Experts of a small language model: a softmax router.
Below are experts of layer 5 (counted from 0) of a mixture-of-experts language model. Rows are named router (the router's row for the expert), gate (a neuron's input weights, with its number), up (a neuron's input weights, with its number), down (a neuron's output weights, with its number) and show model dimensions 0-255. Each number is 128 + 32 x the weight over its row's rms, rounded and kept within 0 to 255. Numbers have three digits each.
After each expert's rows: a language model's description of what the expert responds to; "comes before" lists some tokens at least twice as common just after its tokens as in all text. This comes from a sample of Wikipedia text that the model never trained on. Tokens count by the router's weight.

# expert 51
router:157118114171140143116061118158125102103151078159126130100062092111086191159112114084051093074106125151144133135174149136174102146106192135167170135127085120134141121144152104141083100183073104106115111133084118105148130107126080099097080116142144172167098128115110165134222148139066159099149137086117148179160157094181158092048103049171137150186153170134106138106140109131100112162181150162087102108150130166125108097108167138090074129125156180128193112099087129079136192114146156144103108177172129094152133076084124175120160177076143110119100138167132110052079127104186109181119153159102155132164099123109167150146118077119122112137151174160158115125105095144172107105125127090153069090084096137121135185156168133114116108141114093118127127157153141181156091151104167
gate0:105162117118132125095131124099165144101111119159133159113074177095078128167101069085105090144130123097144099111109152124100132100196154069183071126133087185062115113097120087091132089120132112154179082184156143133118169146146134120155180111123112068135118137109118094156095068075114176087127137078143117100107093160227175154109096133130084108163165083101127119100117102142164111107105114095131128176147103097107216144079093192132150131144102146118075155135157096111093177142172109143129120122132141148104068130134077068163085121150149066109141078125089099036158130131180099139163127147167108078120155161106098109126139089124181087111122106114134088145135105167088120120169136198136109077210071141134159111160089146120084156162109134073161126151159162146127162132149119
up0:098130117123182140111144134113110146197130164117119097109110109103131114088102155165136108119140118117126144091105172155079189131111073184157154109169124104176175196211156132124146126091098152124133166072155179118091115157106116113125100145144137108141104108159148175130179174164149178204137072187155122126093151117097109148134163179161124075094110137126174093152135139074074084129137122160165126087100162178123153091120194074127078110171139120115135136164171132157130069076108081144109113085161144099145114117116183149131135123096126163119158090124180171128109096131073143099109165123116143085049109103196155125135114109149092167151109130073154123132166154144187156118071103074139213166127129132152087152060166122166177136079117140149081081071128094107119126091103159
down0:097103085108111081130174092141125145096106116208111125096115106114091131183143113134166121112142181096056104161138142117089124096172151207172156099134119080150183162177094109086134196114161203153118153123114078135104113144096091148067143183129109107109114138121128058162115220129158182146121139128147098139117109175123129145120122195106135122089062130150093117123091111121116090055132134126126140133158166138106154111125100086177107099137165138060058140124101155146135037176131088130083136098150136101084104152172153145113166085143179108113132133183168116071109161118126107130139124105151123138163136119186077133115084084138147149120138188115124116132145077084128090145134121187096160087160089086151089122099141170163102114134101167194163120140158123095166137137159199
Numerals and counts. Standalone numbers in scores, censuses, percentages and numbered lists, and spelled numbers such as five, six, 54,285.
comes before: "–", ".", ",", ")", " | ", "; "

# expert 21
router:193116169189137171178108070166104065081138100122143139107081095139139162163124137107069130090133110168131102160176127119174116163096139127141144132101132111161134128167156075103111092144062112078114116125103133084169178125143143151106096081114120164147129154120110152126154173113075138091152194092074171186162156116183153104094103070192154130198126188114096136091113094141091122147166144155111126128140156174128119167155179146097116125129095143133199134116095154059147151161180123111164085198119141077150160110114119169116154172126150108080129159153120134066090129082163102126120152167132164156165099151095163196153127091116112128135109135151154141105113113178126114158157180090167048149085090119147160177159131100087088125119087097087143106156143155178146092128059168
gate0:081129152125116155103146092144195147102091134159124138205171134130140128141071093084139105160177070066130124109135154098138179145136155071149168164100116204102142138119156107096116094136149105140154130188128125166113118125145101151125128103099146134138112114139148109108088076098168126170100156086160128113131098141212162209110084137118086108144186084116069118118148112154165132091145079110155173169121144118140194150073143191112110082209155169140103119200131138125135162141125094178112141150115097141092174141077046100062102145157090114092209080144098144096170116129153141138137102123151165079123071183114141136078136165153146098152149112093114130115097136169115159094109130149080095112127109156158110139109105159191157144153158149095093166188163127112079112129065139
up0:151172088173145131089107102078087125136107134113133051103108093087111109162166128169166119140141166142132128124090092103109084165116164140162075165128120142169107138188137150166158173076105184145112113089134140098106142153154156137115128120120124152129123169185114126109165107116060179144156108200159147177104133098066106105129127220111153126133063131146172112111119065062100106153141132125139135080139135129104119175154149107181140203134100108118099149108132088112131101076116109142128106102156124100129073111145198143127164157158139108078059112125126158151113142112061138148116127105119065104137154114195109125151125086100060166146101169104170111118176134098113135143124113133216166148129173051105116115126117140154130150143054126161152061053045154180152135154143140
down0:091094096132120112058195110130138176082054151174069145120158091150104123141138114133133076138150140071066108102153151142130133093142145116139177115111163128161163149185124119089137165138193240161159142164071125141128128171103055194097138190101132112116102144149170073123100197193134157167123107141159136157103078098135144184121113215080114081145081092169099134155080131142160130063147146122164141170126174165115129120146128082145117061157107148135084111164136120119103134146134062142134171072147154103121151134159135158074094090186133138104124121151135115121166118151147107125140152174165067115129122123174118124130093080139169153116154147080155108181137121144096097077130109198110144093139147127073102094071122163116132134143151130125126105114134144094133178086131134
Year endings, word middles. Year digit chunks after a leading 1 or 2 (1971, 2015) and middle pieces of foreign names and words (das, iter).
comes before: "–", ".", ")", " | ", " |", " to "

# expert 48
router:178156161152096177154111117149108116151136075132132144066107107112135191180136175076092119086131151141139124111157175180182088156082162128166161130151112125147159181086178107130112095169071093084099088127082064064145140101111113124122100102112153154155117127117111154141180144127128150126174158109095162159196158095172113076087105111179151152176170139148074135062142104154110107179228135168115096115159151147161072156115135139117086141128105129133180110131092106077149162118167132123093117174157178098125144091114161164156195152133150143135141181155161125117077181101167110180123137127090143144172147173123168177168117088134139135110111171129154142140078125185107068175151144101147058123087100108146132141110171144089152116123116108066136107158133159150112087170064115
gate0:050174167052106128126134180153172111158139163205159155181108159108115114165030106113130095110140129118148091107167109148145118119157128126105140113119150097087152144087106133082182122122113110143159112176115146149121137127173111129117108081138107053141143110103131124158076107117162217125105129137090152140081133108183134116175090185105103103096140076122125134126142122196170095133125088123129122126103119079139162171079077113146148099170153103119078112122139147152129161134147120149134179138137175129055110194080078078180134167113114103147123074151110148101162127119079124156157069154186192103082167127098129053095187109164107125117120105114086161161144114156125126133118127151132112119137102147109182098144148157126121215154098184107074149069173166108136127149054129
up0:169099084152151052146143111087122171102122131072106116094178110095124100095143131144122152136178131139105154103103191097085140072134146080190125113161074125141107138114151124110151145071108135141147130079205119135138119115127111144161128177107139111125135149154134172120144121148105092188119085139188152092125130157093086174117115148156123084158143124130086074087090110064076196077103139166124142119153132184084140087140176103078090105113145129161126189155162089153136119115081119103146116044120098113138110086159169135138128113168112154141128124126142116095059115123183138091132152113118072092132104117178140143194068118111181143145151148118177074119133120084152151097099125134137221165094119054143131151042149183170127091148185102119181095176126075106146129094139153
down0:058114108164177071129082097142208180109132106146111076192126112142123098092149103145159120161161208113099128166078148098118068106122142081090095159183125104170136141166133121078135152075154219130102135106161163125132103093076159139089177166116136165089133127193110124118157097151161081150127109116191101137080098146120125170108115098135171134102124165106136111125111139122167090053077115157138136123158093114117104130089140112102121078147109149118097172130110086110138104123091067092147086120181128143134123101156153117069160093135105084089162113150125129128111105183129134162158124114135095075151084113122116153168089089143174154131164113112104117090140121104108139088167087186157188110123165051092101147040126152145161144193177107137159130147129094124155201112144181
Function words before numbers. Prepositions, conjunctions, dashes and spaces that come just before a date or number, such as On in "On 1 January", and in.
comes before: "1", "2", "3", "4", "5", "10"

# expert 25
router:144114161160127171175080107163118076112158091139150165064078118122138142176126114123096151096146088150134099131143132169184103142065178135132159144124111102156117148099184103065105110125075110120092097110126121058156146118161103122160115111152144135147137140105119131132168149111143172155166127090098163205156187109136143101090110132155164160179142210167103128091136104149052063198150155191083084120122137140136076136135179122105093149128086159142173140112047141117120155128187154107156141198147138070152120100081098153164161156108146120093115171148150131072090151082137108172123132190126152136172107147084171188138120082159109100123097150127171129110114112176149101148203137074152063099081091112153140169134185119109113114104108121060144135150112128160133113141076154
gate0:072181091044160121139138145097201136129156136184142122176107132090122151169097137065121121150197161196110110072132130154079152105149165099126149152144132123159070144168116111126165103123106108154081083181166178210171176117179148132113116085132111080162122089135127099123147090122148128144119114166155127163198118185187191114139124165143095083113155090087109151139139140129111096106080120149124127115115148105120138142113109162116191085110113141126123154143132147140130131135174111107104060039102172196137086175157097126105112154147143173142174057148113128075159183119135126164143111126168139122089143151110138102107180107186124165121097125128098114106091146142095124150188114100127156129187145133100159100196181147145159162143144184116099130121139174080106119129075058
up0:173097127113127079147112106109115153146135169119094129073121122072103089083113103169116106113086099096115107131091163128089108162110121163168097176128111127125144155152113134148105169092107173081182125099111134145070086091088119104122183156163152112084117143139179132128109155134071179092146152108117108104111148114094017158126112138115106096165103159171162085095125149173141114129106165120162109121124118118097149112128155146117065110165101087117110086105168092108054132123074105156171208104193078029117106100107167082136103128180128116096086129115146145121108082087065107073079105104127096097128091107176089129148100110129159107124142170105130111122139121102160181107110073146151129110087068110124159153068144122131104092101112120216180095073135105142080152148205162
down0:102093111156152134137096068107147183113120154112121123208119095122129060153122142101180144077097152094060153102144149138135126092113196075164148115099134117128197129171120083055161104059201238152163140128102143138136148113115115093036071171076125121113127115103076129201052128109175152073142095119158114152123140098152105140150127129144077142095113121145115115149112127159102138081145141119127109137146137143099131102100133115129156077126111159154107103168157102130101153083090106060148089075165105138103171165134118089162066074139107105110137077107139124062142133170141133082114115114135078092150138136130122134130112161099201136115158108084094082126143110086109166081091123158147126148110130120088135148091187149116114176144123124217133149170172121139158170128143103
Past suffixes and numbers. The -ed and -ated suffixes ending verbs, such as disputed and lauded, plus standalone numbers in dates and table cells, e.g. 28, 10, 11.
comes before: ".", " | ", ", ", "′", " |", "}"

# expert 32
router:174114139169130168119124120149136116097149081149158126090091121143084188178115138056067116107153118169141110141157137157180110118088179173163157126124122088177146158136152075097113141152097116089077086133087128095145168104134081073128089068127152174155130173134143117136179177127112130134162156093106156170135170119153142108114118104160128136159169157141093141096137093128078085170142171183078095110170172188156107155105149157131081139129089142158168108144082133063154164145194148140138112185112148060133122074092105173119167175121149109102129159151160126107045198114145107174125160147111155108171135157122172182152133112117141113120154155121164129134103123203138105113162125082156097098069085130155127158160145080084149078114092093084124094141145162207099080163075141
gate0:090145127053189150102149122080162085143102105149107174165144155082137138126020143076113116163137109122129062138106152127125101138183115060112152146157094173093129145142124104114119056128101129123171102149086135150141155094135110116132127130125118089137140129122125148099203072087112184152133127087131200103099059200128212097137130096105109076126128075113100156132136112142147126081131099078114106141113200156105148110071091078118172122155188146049099104159132085131174102110156111106129108139145140120148094164109114141140119164121145068147171104136098123111169161142132165076189089140154148139148102168108114059098157158111172087153129083163135154101143135207114135157128167152139112134183067136159169109173117115175146138159082129119127144105142170095119153161159185
up0:169092075160092085116129150127100213112168160092157079087112082123133085138190124170118116042117112154118152097164119133090161148103130171140104141087135122147112118157142134123181187108138138145095174094184173119073134122151153113090122106166138179118126102157129132129089136194090101119130099180163080140100194083125077161116100194121145098111146116154155086100110150105115134137143159156149160118159079132138168136166160096155109095135103115231154142120185104125056148135106105184131090122131073100109138128103128125118154129168103157114110093130125120114100091096064135160147167134078115081107123094180117181131132080127095180132099197076138121174150138067098173098083071090130177167080158075131083113077150170095108142112155117150160116116125097167131101104100082
down0:069140137091123082097118096087116175086116131153114114152112096111086101137147160102117127181111202127059110114132108161107120134190159183115091164139098152115145144128091089070143123116157222082104123090186122132140133130078144123138096148059170097069136121130158073146090141173136147172157059121141141116072145125098118102154141150092060110127074125124129175123041123109095149040096144086108130092161159154074141127141107120144156109143171140108134102164082075169199099129167104099127104062111149141137119157171160102114139125113099154130143104101149080105112168088177070109137164097160097144133186066181105083118134158100122117121144099105180120128154126161148114122137117185202135139121056101125170112130131162097098127117123161173143172086141197103130131108136114
Paragraph and section breaks. Double line breaks after sentences or headings, "==" section markers, "See also", infobox items like "- Coordinates:", and table row starts.
comes before: "The", "==", "===", "2", "| ", "1"

# expert 53
router:151122166157110187152110102156125089104114115114120159095097128110086171162121142100106147085148115140159135123167127174142085138058149128149120099142103109145125162085176075126070141138080101093077105119114121072131143114151115110129094127148175138152144111119116169118186141109121148102174118094104157171169197092143120083099130075152161144154154170147092131072138089164057123172162161171078078120145117160156095130113165114112095115114080165167193139138059148096178172109143188129136118194114156069149158111093132167124143167084168123117111197175174125079080165070185103153126169185101155142169126163118207215113113082116139124144133184160133109116089101177163132127143127099132082129072134111143102163136156115088118108146106085090147118148140122171148068158079105
gate0:138095106078152105141155092154169089139130082187075149167113133116108160138095136134115133103133158097155135158139149181123194175171143085111138158163104141090141159123096130128173055082114110157141113144086143190117128069124147091104172095100187089171122125134177131161170108067204190139133111088085132074090071143178109121146077130108124094148141092090073128101124110152187160095098100089154112160118124145157197160051125095166133089160156151127097188150128075133142125149164090105125174076115088108146115181107143120158111132150108099145173120120108165086132148168143134139186123121107150070116152188082124119059158119116156140091101089061116159118106116189115136129110113177163162063149111116148120129118086127147135178184107187098158143144171150073113086121114134
up0:123167090127070136093120160127123167093106169105092097145154143089152074113108108137147107140160121182093101106165130124090111106145118112120086131100125086159138158137115122123130150070156120113148132106169159160146128202112100167116104151153119096117156133157171120137104158191078154157152141223138177128131155126111104104123135159132101076094090124144188103139070122162080101097141169164171152113133118115056139069202135127135096158167148097169104123158162112122065088093097098164096147128113210097113146073138125148141142098178095105128090139123107113102108123093094123126131121121110101078100095100156118101177115154155088211161126164069134053144143161069109083110201105088134127175117088081100130105087210197172119127134164111167156055074087152161134126123089130
down0:146108081090128155099166077139133219121147143121100100147136110100130161144127117110098121080072112116091128186134148123100123127095121163140180120098080094098206143147152068062123139116205219136131123107156137115134171142088115133114093178071167131122108140138085133142124186150143082141115106107149077114093156125135098143133111149085093065139140131141105123075146110139180160080123102162147162136153096151054116128123110095192094063141111104103084101159122127104168049108149102130135082104160091122100106162136117143100219118145183123114161122144103093088155196153150107086166135205150121080138154125115157072136120161128135189086141103104151096105129113141085183141116091193152163113116132128077113103074094109055128144162178123148138138079175141110177143125142131
Plural s and table numbers. Plural or verb -s after a noun or verb stem, like Team's' and pick's', plus zeros, commas and pipes in numeric tables.
comes before: "\n", " | ", "0", " |", ".", "; "

# expert 14
router:130120154167130157123093125179150153090121099166125170089097139111110162188109144121133098131154145154128128150125103156177132123091160112134121111113092111175150128096146118082105124141089113092126096118117138042147187092155086048111093099140156119171143116082122099103158184159120148131201102122102168162166163127172171111100127104161151142133175125187074135085149072170064075193158123153117088116132145153155088165116159146139090133113114125155163139105089115100164162152174132143108086157099168082139132104049120171137156158102139122097089151168177123109025155115173080148158143140088163081180135183092185192145116114122146149100112162132107132107102093156173128107150105118135075088073103081153151152151199146085095085086058146127103130174129125160118086129082151
gate0:128134154102167131143126102203174130137162182151117155182139154135129090156066088115146130107144113204098053138126133150128154164166155115102114165157099144064199148082131153098152140158100136127133111157100151148109114139130125129154109060151068093099139139121160132150130079153141147139141117079138170149089085172202177141189082136117149069135111120123062142054119116157143167102104083147121118168119108087084204147075071166120135142152197107113110135149092124110109161128173089123159174119093177150117058119142090145151195153149084092113169164126109145098146124163099163121145110076136152140104179205088117065079156085180118116083133089071093126141141068158106126170152148163150109101164129156150190106139127100145121148167099168108141134131170148097124136123102154
up0:172162086071129143144102148066139123142115103164110120060125129150185100139121106115148144106115161120134098155135148129090145119149105140177131103157138169139063155167123105081141118037112114141101110140214086193166129143127106166123118119167151117124107120156143108145154133125073123140150084203081119083124170105088090169109154175135134149101165119113165093152138163075086096157163156106173136103129186129076180120210140084102116075159096128142155167172176150201088120132142122138115095137165126145116131149133191120119104099139146149122089080126091102147120141077153108154162139112130050115091069074184143144159077141156147197202108149132217096126128146088077169107108104127120177153077106120159081124149120151157129142102106133096139119099042130087116126094143122
down0:111102101158136131127143089132117114087120101206109128127129160087122111121067089127085115075107164146096072129157109111098140106149132126158100120125114128134114144085109083074152128112166173144173137134110161175178103165089130154120133087061126103072140214118134099116137089127192185123183139154162062162120108129128138166093087164100129105145135114079099127143112090136162102084169119118180125177101137111098140145076123142150087120081123100146075216086131085131196144155090161111121111121165128169150108107128160177156149078122116138137110090201144090127108178136123081119122115162174145065086180112196137169102175048134104155164129142130143107122171107129114161109128071142091144124115090078096176121146121069182124145152145199113183167179113147066163129083148107
Sentence-final periods. Periods ending sentences, often fused with the word ending as in "s.", "ing.", ").", typically before a new sentence or a section break.
comes before: "\n\n", " The", " He", " In ", " This", " It"

# expert 36
router:164120152138118177135123110157123087091141102123141132089081102124105215182124136082077119107135110158151115135149124165183096136074193146146173117144133083164131167120149081107086103185064093086088102156068108075150161111146099094105096084125114169158132109127113135132176163111096139122183131051101176161168182093156143096095126084154143167170152171134087147091138125146097111196169153180066096142155165175149101176121170152116066149124090146167157092133103134089145166125169150146111113170143139105138120108089106174125137162112152108073122167144170138086062158104165097178108161149092168120155149157109181176127153111094144127121116174142099121132106127155173088135171142064147076112054128134154136149141168106078132105118092087090128087155146144191128086147076124
gate0:079151124109155109101131138070145100149114171166035110160153101089097160134055107120087111127139142154127054112085144152142129127159120055160102136158119164122146179107124156092154112146117132116149077112137094187114102160149174096096117116135155108196087085074136112125123109146116209116129084139082147109063098135170153155131080101051102026163158139117151099120093172139134129076128117159112168146158082103074165095069142128119183128150139105185100120144124089134184135150147125143119163124116148143137106136126129106168133184143085128098134127118106100111168107138130170108159121173126087137114101121115109097109192097191189165109096097096136115148104116180095112187157158184110135115165116114157153145179127190117152205147080157150156154144141211100098132172117158
up0:171105092142161104122118132148137170157184120090097128125157172109130069122173167145147100112100102147107150183138159102100122159172127184159162145169083143150114152158179148131162137033138152146092142103184153166127142091134112148184166117123085128108165140205138157119221145183109096115148132175171089114105168161086114140124169211189117102062087114180123108087169135129107136132119108092180143067119160134162195163142151148160085098133160129120142142161205074142101132129078114138126103113144150070117099150095158122127187103115130107171153123100148145169099152135143143106129193084125124113137128159133110111125084110108072159130137173114181160136157160127128192140107100086143209142125127094101155108068113149139151104118181117145119116056134100171115121045121129
down0:125133103148125089095130129083085192144169127192119121130122096085104171123091146128088144179115187119084122123096103150085101107167144114179141145087142140158104122194111082063088125135142228150118063134106178092172120158093106102134073163100125104111114133143158102120136169206122151157197098159130129080103126181144140144137124117109073098114116135059131103136113102105188111070118136097090185137145149161088121127166126071135116108173095156133065045111100129142165070107159168074105133085111105137139101099139174115135153104117123124120141151071128130087144144098130140076124111148116165158154146115176091119120150171104110171126118152045084095148165146122112137073184091174140164180134131093133126096152119155129129103136177186157153194143142161129155214148141117
Section headings and infobox labels. Heading marks like == and ==History==, paragraph breaks, and infobox labels such as Born:, Place of birth:, Arena, Publisher:.
comes before: "\n", "\n\n", ":", ": ", "==", ": S"

# expert 52
router:166118167172124188172099104174144069138124105146134149057079145149146178184145151083123127093130097148149127099149150166180088141091198142124158143146137101177138180098165099112121110158040113073132098105105088061157142121146093084130117110122150157156078110088110126141169178154128156118185155101092156169150117104164123065100117100166154161154144162151115129076137093100046083174176127187091090137153167142146090141118160123115072148109119188139195093157117153079157169124181110107103105161088143133128154097112141159151158161128163129103099136160174163134088164111173121161110162165122125133160126190108167169132113099156154125132120173123129188119091086160117085183134133064122071083108084119184146125106155132090133100106102107087120137185139150149133070144097104
gate1:146162181107101127124092133085061117106183096128083134142076116126094103140166146080133118132119119122176218206069140064133113089141136149164166138102136104159081139096105174113135141217126125128148113122172148178147181128137099144053097132082155125182108139141094138139122174131101150129135169112150093110164148163102167066111139155176146132076083055103075107116165120128184099128096174141138132136106156171117182128099159145136156155156169084137140093132134129132039170095150115154147130144106121072099111075143134157152156082142173139170134095126175103169128080123156099109114120118114114163178127099136105194144159125149121150166147169149116153088145098112118154114157102090102140123182104099146095118159126152171126050107095126147208089170149129142045132173123185
up1:157164068192115144153144153136174118168097129079144184174135155095148168121157125178097135170124153109125108114094119091142095121158105090133130101168105137110201069103112105070086134073084136114169122105090121142182160146131148121133146118203145095184114167124202133120119046185119116108055158119086174097202123110123144127178123117093096158144127167139097094180157115153127177121133050155119177152118165123117168118128131110091154136117208119110100161134157090159202101112112182151132147070195134104049161105073087131089132143101177129141165147098186089120105134128139082131167136139194133126106125103146137112158086152096135089099119158129116123162133079124127155171118092162163171092095131085128104171129096177116118127152152087132092128134143092082139125136087168
down1:098170145114161179116121149095106103089088108142141125200147126091117109156098106162166135187185070140128118144163110154122126149140131117128168154165144102129117146173135093119122147137211203041115156131175151119076113150122140160150207097201144120038101151166138089120134116157169079147090100126099153201087057120124156103182144121100167097108134135114112127160123117104122172137141110094105131126097159076168052132158164123077098090081129107089116143110124048153117078184132145087131147104136108082105111107116124166123127071106133100101137156103122110162083090110115151130098110160152133091104130130129148145114128128095110132089166156142125136181095066112087161112153113126143187080140140121170166145141120049146073100058151134157060171087083153154120108118143075
Date separators and months. Commas, spaces and dashes inside dates and ranges, plus month names before years, such as April 21, 2018, 6 May 1944.
comes before: "2", "1", "6", "3", "4", "7"

# expert 33
router:154139167147101177177127112175156141117126138149104136043117160162155143200124154101119123099091105144148111119166193153172116135115196148145159063149102119209156158123136111152081121154068105092085094134125086091138164108144116072159053123164134115184132101093092105127175161132125172138182143115077165121145144103144104110082147109148154133144188146150115142080106077166096088165156127198108127159138162144144104174103134109112090178131094137220152115165090110090191173129151167103124147138118164089095137100086143155134141184114134107084099165135173157133087162115151109189161155167132161104177165137105180148124118095131135138137104168164133165150109131134156109170127124073126066077070119099163132128089160141091177102118117111074138138132119153135164049166071118
gate0:068186166081108110145128136145169094132146134161090134167076157124100117105089080102102136111087125062120109079104132130151166105151156063086145125138175145107102165112084162167162113105100131100171117162119118159085145128168149111123133119110161067114128121068152104168127131118116191160070180124119131126111114186170183124190100128129114117165151104158158109136142146175189124155142086140143132176092113125141170174062133135160137086178140141145138123147154096139096143162156076135082101188132160086131130160141129142125112158178081142137164116098094085119206192124098151142150086141132168112084138164080096070054179117174112218182141093127126122160102087152067127131185158135160109110156080175142103160135182119127148143138131165125173116203135193105102084112104129
up0:090099075152113096130139149056132156135143144092151094072176119094141133172097163182140159142146126162138088100113142138079073112083105190161126149101094097129120116152131107027097120098193145178154124103184136132162127154139154145125131121126091159138169140200104155091137146127105105168196072132148153108101126156072097158076109147124157100078120117156115112080091135070068133121136131150129153079155132105125113109153146153107076114123080136172122127109118096100141106105099140125201140092108119150130082107100163084113130148141124209126074066102158146142118063156102112119148175184140063107153103111156174174208108116103152115109115173105116104128129121143104146153061081132126165134116149122107089085059152131160072158090162131155105104052104073189130151146148084
down0:075116149096096062100157110132060063076151138133119092143105103135111155165135125135089153158154198171064108113164138173081093131075132143135128120104086109118194144177146080076180060096153181123150083137186140105153180122112138155092144168124105120166117122122177112150161146159143137125141123099192116139140098181138129134113123168127137083119122167131111128105156137109104084072038099110159166117099101152082144155135116165155118113195162168128107143153094091137109116097067087135141078080157072147168128086166165116116144106109132133123190078138143103091092083130134096156124062141133130083157124106171150143137087102083160172090115148121138084141167153146184134098153099167136207118099120107160159133104150124135132124172114114154122133098150139074207179054137179
Infobox field separators. Pipe, colon and line-break separators before values in tables and infobox lists, such as "Total: ", "Born: ", "| 2".
comes before: "1", "2", "\n", "3", "4", "6"

# expert 27
router:151111133168087189128056121146087098117106081119097137060100105132109209199155193086120115114108105167169118127155157170166101154092158175184139096146124107171100158112155106107115115151053106121081113120106112049151163125175111117125107091147114169142110130129088169131163236095148154153193130089129193180178160083113118126088125093136144176166160173126096110121116097167077118159183149173068143127146123130151119149144158134117102148144097156123184116133091145065186131126189167136110120152107152055141140090083120170128144172120164113107119163140147102105089186097140118173112169196105155135172151169112176150113146093106136142135133150145165136098084104155145091185153145118155081114088146129134105154138136137102140127138096087060133116153116113153143073138104115
gate1:193120152134193144120161142157140138135135100125081191189186087140109158193133130111093168136110167101148143153102148060116100065138063125104160151109143051138135178114129156113114175120099114120176083157132139146163161135120121107125093141118149096133087165156124103046140130130087118126068170144145099158154164089138149134117182091134146088096074127108070133144110102099228193156155130108094102152165157209129169159159151144118182155114139048112160088134115166171089122063106107113173092086154116097105127130122133121107138107140106123116142181170142128085149121117114089097128119075093127143149143112143087134146188137152099081091169142151122129071128114149119160089139094100137145133108133109204085132171090127148153100150087115206161160156101088081064157107102142
up1:102144098128114189184108186109106099111111104119140116140123110099176143216161097118105116128111111108106132134099181122118096102135129080104173156139122095117189075108083144118097191100123111089126080105097157113155164158149132179119108168139154108173145149187146126136120131127088112104091113157078172113144093108150151131165155179155169117118131140159140071163133168146152117178126105123067165156182165153093118086159108083071113150111099149086128041134180177175172097053118177176096152109157148107111155090105099154125070136187104156152083161106164059131155095149074101169113134117115127119172099110186141081190139134127111137072131118076075084153128067094154171194114084094123170093128118095129084172096091171130122103135133105129167110116092139098152081147114146
down1:131175087063149155184166099131089180114111164121160094184121093069097148113093115100130111137106161130147115166150132115119124164158162117146187108161142189103123135143191124150154097185119170085123073156056083119073074135113094107115182161121110152042085134155163136125175109142150105106111124165158172158131122148164127138131103116142156131136120150110040134117148187115141098126118094062131153144141174132141089073123163148144144175111076113187070161108182120130135153140157121103108133112135114202146118130133123151094133110033135160076129115153110134095137065101062146132150137115069154124073184161158140126151114124143102091160140115124100109149115128135102185128127140098097203081115129143144082121123146052162144095134124179139118198047085153112128137141071143
Table cell separators. Pipe separators and empty cells in wiki tables, plus instrument words in credits and lists, such as percussion, vocals, string.
comes before: "\n", " |", "| ", " |  |", "0", "3"

# expert 50
router:139128149148129149157080065149146096095125100109130126070093090136127194164154167071103111058095103174141173113159139123171111163108169145167152079146117096153133161142179096159067088136090108107100145124146114125128166081151117071101108072131083163160115104118072141166164190114123142104170120100075143174153164109136168070092133037181165140175137158120099118118131110148055111137165133191083133109170146137149118152117147126112098164135109172141214115095114144080150118120155119079113100145148152077144137092092130165123131187082158108106142184185154111063082150080185093162114179156121195110163108146093172163125105076078148113122099152142149105109107103174135111146119147108156097136065098162152124162118169121095113101134094073095111092155153129172152098125122123
gate0:174119103072135111123075119071191153080125114156141128173151153127101214149068081091156131134139124135130091116137152126122138148126182035089104156110133162087142090063128115125169135141116137125166070140085140113126162114145134120134134149094124113141112105129120075132098123128115179093093112080107144118116074154197180197141084170093147084172129120045098096151095141110173080117146106144103130175136064097097203134132139131091155087216159159178134073161180108138115158125153134161160140103106119115133118139123072136129120122149171130112169052125081113060191165154135153122158135169175137122153097130093168052086186123131144146084162074134148150111126087165092166150129137129115125146229117097105139133152144113107120139153139168117108107123157167121092154137132132
up0:086125128135156120105183160096117123182166144098117130073112081079110026129181123130101108143180136170113139096106158129096144156142102206231119109127050129170142165156125175137094134129131129118103161076162127153112138178121125136105162092144099082122116150218135153136130141135108154171171110164123114097114157132113078079090102166120113049118150113162151137094109135090096123103134111082165150056198141132112121156126163121149124136170136114127146181103161080136138125113082081155151116133110162114118064121117221136126152108122052124154090090157132156149138143123103074140116139117125090034110177105130103181125155143138142125140116186100146111172162162132114105114125095092142183154088112100142067148048141151177145119176124120132167117070070123103108126119139125
down0:132129134103114157098078188106133163107180150170169059138080079102058141190142158087067079135113169068053121125109135134126117043150146187135154103088103076093182118211109136134120136101158154148156122121089110183139125155126131117086137160124138127149150188159089087156155154175090106145139101135166143127139158100089119147130140173102137117105101086097124123148125105105173090090092149113123163145165178159064156120153100146165142085160102094089106123125130133087132069136120108100111123112111121168095062141130119090101176129162235088121165112137113074133134140126127114113076121151081108140133114107210097055156097114125176141081132092092124108116164114152070121064119151164091164164131106124133091148115138126229129159120146125152156139098161143146142135088100139
Table cells and role nouns. Numbers and pipes inside sports and election tables, plus role and organization word pieces like coach, stakeholder, producers, league, Commission.
comes before: " | ", " |", "0", ")", "–", ") | "